Below are experts of layer 9 (counted from 0) of a mixture-of-experts language model. Rows are named router (the router's row for the expert), gate (a neuron's input weights, with its number), up (a neuron's input weights, with its number) and show model dimensions 64-127. Each number is 128 + 32 x the weight over its row's rms, rounded and kept within 0 to 255. Numbers have three digits each.
After each expert's rows: a language model's description of what the expert responds to. This comes from a sample of Wikipedia text that the model never trained on.

# expert 1
router:153177096071096140163136158171125105077107122165145181128116153137157158094126163129141067176122158135105141190115109170163111101139145095103142082128129134143122099081121161150176095098227161
gate2:147120086189151070133152119162097142188093133068091199128132112091095173123102170133098146144125103138097171154164090098203097119209121118095067185139135095121117131103146113094096195090048087
up2:102153162123099151130153146146146060030151089159128037158134132127127149132159115156143099113111163126136131099145123191071144148030127145126150131132173168110147173169111108126179087128230128
Slavic/foreign name pieces. Word pieces inside non-English personal and place names, often Slavic, Italian or Hungarian, such as Os-v-aldo, Marc-ink-owski, Kač-i-šćina.

# expert 21
router:136111095130102103137102111091139152166082166066159151072111118069124174179159093154133184117081086189114163077137118109124136162143122197139088125141135157106113166106180131055196177103168108
gate2:121110117156167117123097127163204125164117080091113142107120138156073130100139123108151098145117150097122089060079206088143133098227142146147082131105126127108145135089227173093108132102111135
up2:091115107182147135091106140138147108184144124121175144105115120181058132127100186146181079135090161140102114080089124065136176148162150164100089101098117103129112084120162143099104134158132150
Verbs and degree words. Copulas, auxiliaries and degree or frequency adverbs in running prose, such as was, is, not, more, than, often, never.

# expert 43
router:100138116147100118160169122150119157180179133107130122146179146137174100072106145153123159117194118131128117152156139102133124108120088088099132139120162154087128122093123081200086144173093211
gate2:144133129137052197112159095093168165120103119148143158167098130132135112158113194149134143136172128128109197087111135114147179147116127167108168123163162151072088107089137091133162122166134142
up2:169111168131087152140142082101170162062113095179135143136132156112151121146133177176105116125190128144100238100123133065112157122144103110062174150169100119120124131119150112107129156126177127
Publication and life-event verbs. Participles and nouns for release, founding, birth or death in biographies and album articles, such as released, held, died, published.

# expert 7
router:186185112083190157179115145138127094072074181156151097055224114140158162105187216129137087117135140132082074143074119125150122105136139142122101049068148090153145079089148134163145098133148121
gate2:164114162139089102164109091133166206094106115078193093117139131153119156131090126127150162158112083113124124091121154162112157189141136134125031153126155068168153119120128148124143145094079180
up2:118092116126168155086180121155064150118113112129068089153176128163093066108107177136085138104146105090113170140150143168142093077108142147119149129073136168119184120137126105099168161156108108
Transliterated name pieces. Capital letters and word pieces starting non-English names and romanizations, plus byte pieces of Chinese and other scripts, such as J, Kh, Bh.

# expert 17
router:106111096144115173172162134142176157192116140109058097118065105170118141175137114093140152193086165120137199183107162140056104077034132098094075091145049153126147162138122178061123086188104150
gate2:091117133127130214106116125049128108117143121153098073144071124128107072138140101125199126113147110136131155131129119038112106096138159081171171147145147118084090099104131099134059065081161105
up2:141108097125119104129152138203124160149138133108140166195166160142113148114135115142103178122135182044180143139093155155156198156157152130086121113103072171145148138144094119142172200200107138
Spaces in table cells. Bare space tokens just before a number in table rows or semicolon lists, as in sports standings and medal tables.

# expert 35
router:100150109168093131074105147118143153115147148095164109067107140095117136081152116118134109140138103042076115144151144133122165147149108098197211110169111191099126184118151164133104081059107116
gate0:126169173121093152180107127134236099099129092179097187145114029098107110111117115078130169089124095124122135146148077223070072146114156103124089149107125105195119095087094140162155102143153115
up0:170104093128199169168083081169102152188132157116151112129150224130122112175134153123177142160191118134102080073116154108155132183110084099167137175128100062124166127116120137112070167068109092
Units and physical nouns. Measurement units after numbers and nouns of land, nature or structure, such as km, miles, hectares, leaves, water, buildings.

# expert 13
router:145091158158102151149081165153133131070123123135120136160141134151122083060136114144084089106119164176155102102122134177125166144087197157103081112202103097123147122164077077128156132133126093
gate0:145125087107133074163121062095165156126106104109187149129113065150157096087135075145167139153098170138098113135187106088104150101140124131072089197151141180095145109101091070130113075091167127
up0:152122129144154157105143148165152164086108136131128075121127124156050222127133170175117099134155173068160153122145200139187109179063129151163120049131076120123070110117093152160150121096109125
Clause-joining punctuation. Commas, closing quote-commas, and conjunctions like and, where, although that end one clause or list item before another in prose.

# expert 45
router:114131106103061104174079161116161132058161095106119116069171140137171155126138121100131152099132075115081154109185125109096138068167143111085197129128119131102129077144132144104120095134099108
gate0:090061100125182094127113096127083167127111110114131155113142162192072120117107077117104156115133150132132156078196134100137110098137161174135106115114097190091105072173115136161203098082143050
up0:120147120148094167135120122087183069163120163078117078158152111081151166092178204196187128105104103180107107156089111124093115174106101149132132113154159094119165143109145084116100175183057208
Measurement numbers. Leading digits of measurements, stats and records in infoboxes and tables, such as weight 75 kg, heights, temperatures, ratings, and unit tokens like mi.

# expert 23
router:107114120107084173124151162130155198128122148086088120123138125155071160177097152134149138121147134121099145140135125099117136151112102093132146180150085114100090119093187104164147111061121143
gate0:154103116155107087203112096092148115074124126116176169166161176082137179196104146098138083177167148111166147148119140163099105125150149167126153144208094150117116138157136154142151142148119156
up0:136140079095175150096142174107202126127093101151150116137127156074198165119167154207128104115166094113118145150147140144145123156139110147111107154108152127115134078105138106162120141110176147
Time and measure nouns. Nouns in set phrases of time, amount or role, usually followed by "of", such as years, age, part, way, order.

# expert 32
router:112182153097171113102150090109157095106118131170163133178081171160083093085113132131141126135138169123105143112130145063135074233098098127090183179105163133128145147208107087103112151162108120
gate2:173147188157068139120118061106064143133151105085141105112161139148134116194125148110140098168088119122148120099096103156174109168157137162093152174144026103139178143165150152125108142148071160
up2:069057107115108152158079106094124095149147102143186132088141137115123112058160120111159143085187155094119069113087173117133138080131105140166110094117111138130148076096110105115160119079162098
Articles and table separators. The word the or The and other function words in sports and census prose, plus pipes and line breaks inside sports tables.

# expert 11
router:139095106151082123142131141130092128152075138117082110152163113151168121122166144103121194117119179135160104167133175158110143121118161135108112097156175140134100129160102098087123096134069122
gate0:119109170166117072108155128131112131158172093116130140161129152168108146166143109083091129080137120156083143095054142147104201151087113123179136138131157133123109146150180102147036059128136146
up0:146147125150093144171117135101159110142118116120143127099062086049094170127142164134114117149152167144142174160146153143069107135087104116112104084152166139155117116097095142118106106156079139
Opening brackets, date spaces. Opening parentheses and brackets, especially after "Born: 1957" before age or years, plus the space before day numbers in dates.

# expert 8
router:119133173123110148154094111111149091138126085161176140184169075185149135127169147074145164179116136145172099142123124128084151139066181110138136095140123142147124102137147179114137117106106082
gate0:124135164149113110161118136170086143162108123115116106113168131137106089213135116082197143157144192078149088125044132141089187087116142165137131100134121166102127152091163170144174181092154128
up0:085134135124156148125105140155141097162129159116162139147144158135135135143174175131140181156136154159190091096072180153135134048098140133167071139159164155106106115075190104145123127064123142
Periods and decimal digits. Full stops ending sentences, and the decimal point or the digit after it in coordinates, measurements and tables, such as 41.31, 802.3.

# expert 46
router:135131094111097114169098149125151149082116086094128166089139099117110147117157113069136160151129093123150118067119115058123110156162128117073135091149118133134141104113145100162150107199126166
gate2:114090106101121159072184093157136135121142118122222136104103152141104116174168149103134213146088111138100200141133090107130166122160156150125137137123080182146140141111106134121096195138089131
up2:182156142098122127186085139139147127132143136137058106150133135095162152050093108146097064089180155096167061143124153119138109157121074120088147137136161116147074115126100127119143108121167141
Sports counts and numbers. Digits and number words for shirt numbers, minutes, scores and rounds in sports text, like No. 32, round of 16, 7–5.

# expert 40
router:131108128120151095144126163128114103148118112146081140130108052137164080071100151118104122108081142122135137170083155157101175106148186097159126126114082161082121163209084107161125141139118162
gate2:100143131101163147068151140181108071104098104103081116126128112020182146182146118134167122112169107123175097145200060104117106171153160162132116171111136108117082092180164072112074159079124073
up2:170099076151128128142101126103161142147120062146166131147134157181088096067119100096100113192113101143098186190099154165090124112140115117110135113127104149161123173124062191133154110120145141
Name ends in biographies. Last piece of a person's name in biography openings before born or is, plus brackets and non-Latin script, as in Chuck Riley (born.

# expert 26
router:093173091120173135086097130085207168167072120116119070123130043152068103152080180104145154082160128138124099115161144135080147110119150100141107175137134106102115086204110160105175142151144083
gate3:139114084130118132157109145146076152103117142094147131110108126052177155181170082145150167100152187140186071091140073111107106104141124133108174180121151081105153112143145162096149084117090134
up3:196159115153168170150152136140212125109133122148127093150125135144148055055074130177070132147134094125145152134124101172196172209116143137112145105100082117160088122124116177150136152127168136
Table cell separators. Pipe characters and |---| header rows separating cells in Wikipedia tables, especially at row ends after venues or scores.

# expert 27
router:138124156143127113111149114111135131200104093140162175131087146106192094138069145183142135118090116196114187134088114105125198134122112178148123146136123173105124115160083132082157155120078055
gate2:115065119137079165101091170144097133127160128085121167129150108043184108117137086148162187177189154128150149108168150088124177089103159207154145172130150155094146141137171146063170139073157149
up2:109067148150110077141112150134127103169133137079114118193058116141143122129143119124195133212157219107138115107162156091106160066120150138169130136151162112098132111104093118126108133144131148
Auxiliary and copular verbs. Forms of be and have, plus modal auxiliaries, after a subject, such as was, is, were, had, been, would.

# expert 42
router:099187135165170116169095085124103086097073153155179083129115097130144144074172138146082108138139125167133137141168098115129151095165132105101123107098118146127155164119172091058129107114202131
gate2:125120205129105123078177143124103176156149148112205041185129138146190148110145181122146156151147106110095145152113129119185136107101089104109101178127081126088104172169115146107091153119167142
up2:100111056104116123142144084166128172104133135145012203092110129073079111127115092130105122125135177178165172135144159102085044138145124163148130073140120169153119097119136153068188077115081076
Word-initial consonant pieces. Opening consonant clusters or pieces of split lowercase words, like fl+amenco, sc+rub, b+unch, sp, pl, cl.

# expert 30
router:070165139132145145102168126089106097106109139095149163167133119109105162169112114183109135094115121087070119080172067149145156126116149170100104118159115116170145160144129082108109154106087112
gate0:112116149210121151133122127162160107164124109119139048108167162183147124100085158075176128104181140146195154113154124124141087146165082175123103171128161066169110120087116117094207159142156149
up0:145132131115155105103136122100064154088104084186104160152138102112094124152147098171101108155089057145064167138090169130108117097064134066111165060107078153069151157224158093182073091150083123
Coordinating conjunctions. The word and, plus or, but, however, while and commas joining names or clauses, like "Saint Vincent and the Grenadines".

# expert 29
router:159087135166089179085100143111171127121168073078086072154162141126162119187162122125130134167179124203110136094126187174111106089162094105094175116114125120133115074105097149133101102158084129
gate0:114122172106111145111134120121172082120065078164121110068094125116115084160083115110087112156167198144115183157180095122132138075081151117114108098145087137063136165132113119074136118141061116
up0:124139152116115167140203105152143095071093085172128112079078145082094085123107111098091110183159201156113150114156098139121119062080158137126077084147088139044126172115119116074155150139087108
Decimals and coordinates. Digits, minus signs and degree or minute marks inside decimals, percentages, climate tables, coordinates and track times, such as (4.6), 35°57′.

# expert 22
router:137086122119090101160157108121124120131170114083081090136168097126146087183179086090136101140164057161121095117108178111103121073150117086133176072150082135123129057097150169138155190132151152
gate2:145139208176104139125067068155098135102138112089090144130120059185060148163197075132172115113193164074117107123118094099133132138092177165132133114131164111134071152143122193158020102095138095
up2:163133155142115161074099018153077098137150149108100146180091094089092081117175089186136155128096156239143145153158125109171132093145151147136137128131161100124116172122169179152015080148152142
Digits in numbers. Single digits and currency signs inside years, dates, populations and vote counts, like 1994, 25 July, 74,051, $ and £.

# expert 14
router:172105132099078120090182115065137139106137115087146114151155131159107073066151145151092068105171173152061092126105161169140123126078150109085101166181161079121120159159100169078111141082108126
gate2:162118072080141145131098161132169135122116110105118134204140156108161145077107072100111091074175129066147120129155083085137103166124093105115120118157215148110141158117099082107121128127179131
up2:089121188148156076101148102149100122160130137154132153069098119137108154129114195138163127166122113115133094145081114128150111065146111115100118098045094101128099088138164197158151156108079143
Location prepositions and commas. In, from, of, between and commas in place and date contexts, like "As of the census of 2000," or "born in", "Philadelphia, PA".

# expert 24
router:080120135176065177116119130181089159132172097093071105167093181153095143112122073140135106195083118112129175164104104160114134113115133159141163123144086160144100051132105151135098144170148187
gate2:120138151160109147145107126104180137068170135154174109119115146060102146108079141129035152110078090098167144087111111093192131125135132140154131149162110130180127072160067132160158186083129126
up2:129149156160111148137088096087166110069156114136131139160140163095131100124116148154082160123056106099177172149089150101189139112126163146159151139153099120149114116098039182166116170082129154
Century digits in years. Second and third digits of years, especially 9 in 19xx, within birth–death ranges, marriage dates and result tables, such as 1915, 1958.

# expert 25
router:138091126163143157137073122183149123130137152128111107096194153126145173141144106165139196167106072128162075118175075150121102145128167165127118076130068121112063067095130153131193130153129106
gate2:133135085150121093115105102117048102150220105178146117056140094109102118092162128164122151160124090135089118054128095094112165107117085126154156102112027101129122155185134102102072136121140141
up2:109150114112100097142085094132107123129180128175087148097127111118124124074155106141137188167093126126117074072143123133135110099127098131142095111119049128130093135157109064108116109177148151
Year and round-number digits. Early digits of four-digit years and round numbers, especially the 0 in 2020 or 2001, and the 1 in 100.

# expert 41
router:121184168161139130135145144147115115111136108126110106122162181161154102138120127112107122097152187114091063119091156098160092137121147108137139189108119086128145153099126164141143104127100116
gate2:167181158182133180157140118161122114123120057061142138091126102146138091163149150097149104097132076201123082145106079126190185116180134087142120147090119180123091149184173135131108210111111120
up2:086120100136142086144124142073143149145188168152141114152044123205094112192113099134146130165129163103154134158190151185161129138102115119175122133071143123146108151141085117148168128128161198
Infobox field separators. Colons after infobox field names and pipes between table cells, as in Language:, Order:, Shot:, Succeeded by.

# expert 36
router:082075166156105168113153157163184146161138097062115148117131145117112115126139117139108168151144103066143115116113103132124080156068121127137107111119118188126107120224167127103074132125080110
gate2:158203162167094084148094076132082073163123132138174116197084130164107153118127120131084110122217138145122116157150144105086128119109119126090097134168160126148065083070113096121179109128156138
up2:108075093125163144139137172159099107060150127103078126109142105132083121094126141093158142151046174092159127133195145119146143144164123117116153147056103160099175152173151195155077108122088130
Sentence and paragraph ends. Full stops ending sentences before a new sentence such as The or In, and line breaks between paragraphs or before headings.

# expert 39
router:179181142143160111113138072145147125159129114134129086120112134190160143172103116090134177122161140096167142142053161094118141134139089068133099153112104123110166144166087142154091109143119153
gate2:123145082118039143101132148212078140129091132181124156114101191088108136210079114107114082156099198114117133135140127132116066162118102074106156061182139172133189156119135107147098134076150074
up2:190166112065136105133123136165155129119143150151130115154211094166117139136147091130104120152120122141039154128114172212170148061128119126133105135182068127161081132181077190095095155103122140
Table header cells. Pipe separators and header words opening markdown tables of episodes, squads or filmographies, such as No., Year, Pos, Title.

# expert 9
router:146109112043110120166121008111169093154130174178165172150088134095147078094097146126129124112141119139148124145106107105155176161141129120112145161093078096147139108125152130102097143113154132
gate2:129107116113140077100117149095101097107140169126106151103103068201078100071086171161082124074143165144132141076151121104140121076114138084157153129146061102162126108143073110043151127119182156
up2:125182159156100116109170166170111122144142060098116136110162127085169132219162064074148130195123074067101142152101094121120094186164106156133107047071142176147118132111152121214120071200076065
English name pieces. Given names, surnames and their word pieces in English-style personal names, especially surnames after a first name, such as Brown, In-glis, Re-iner.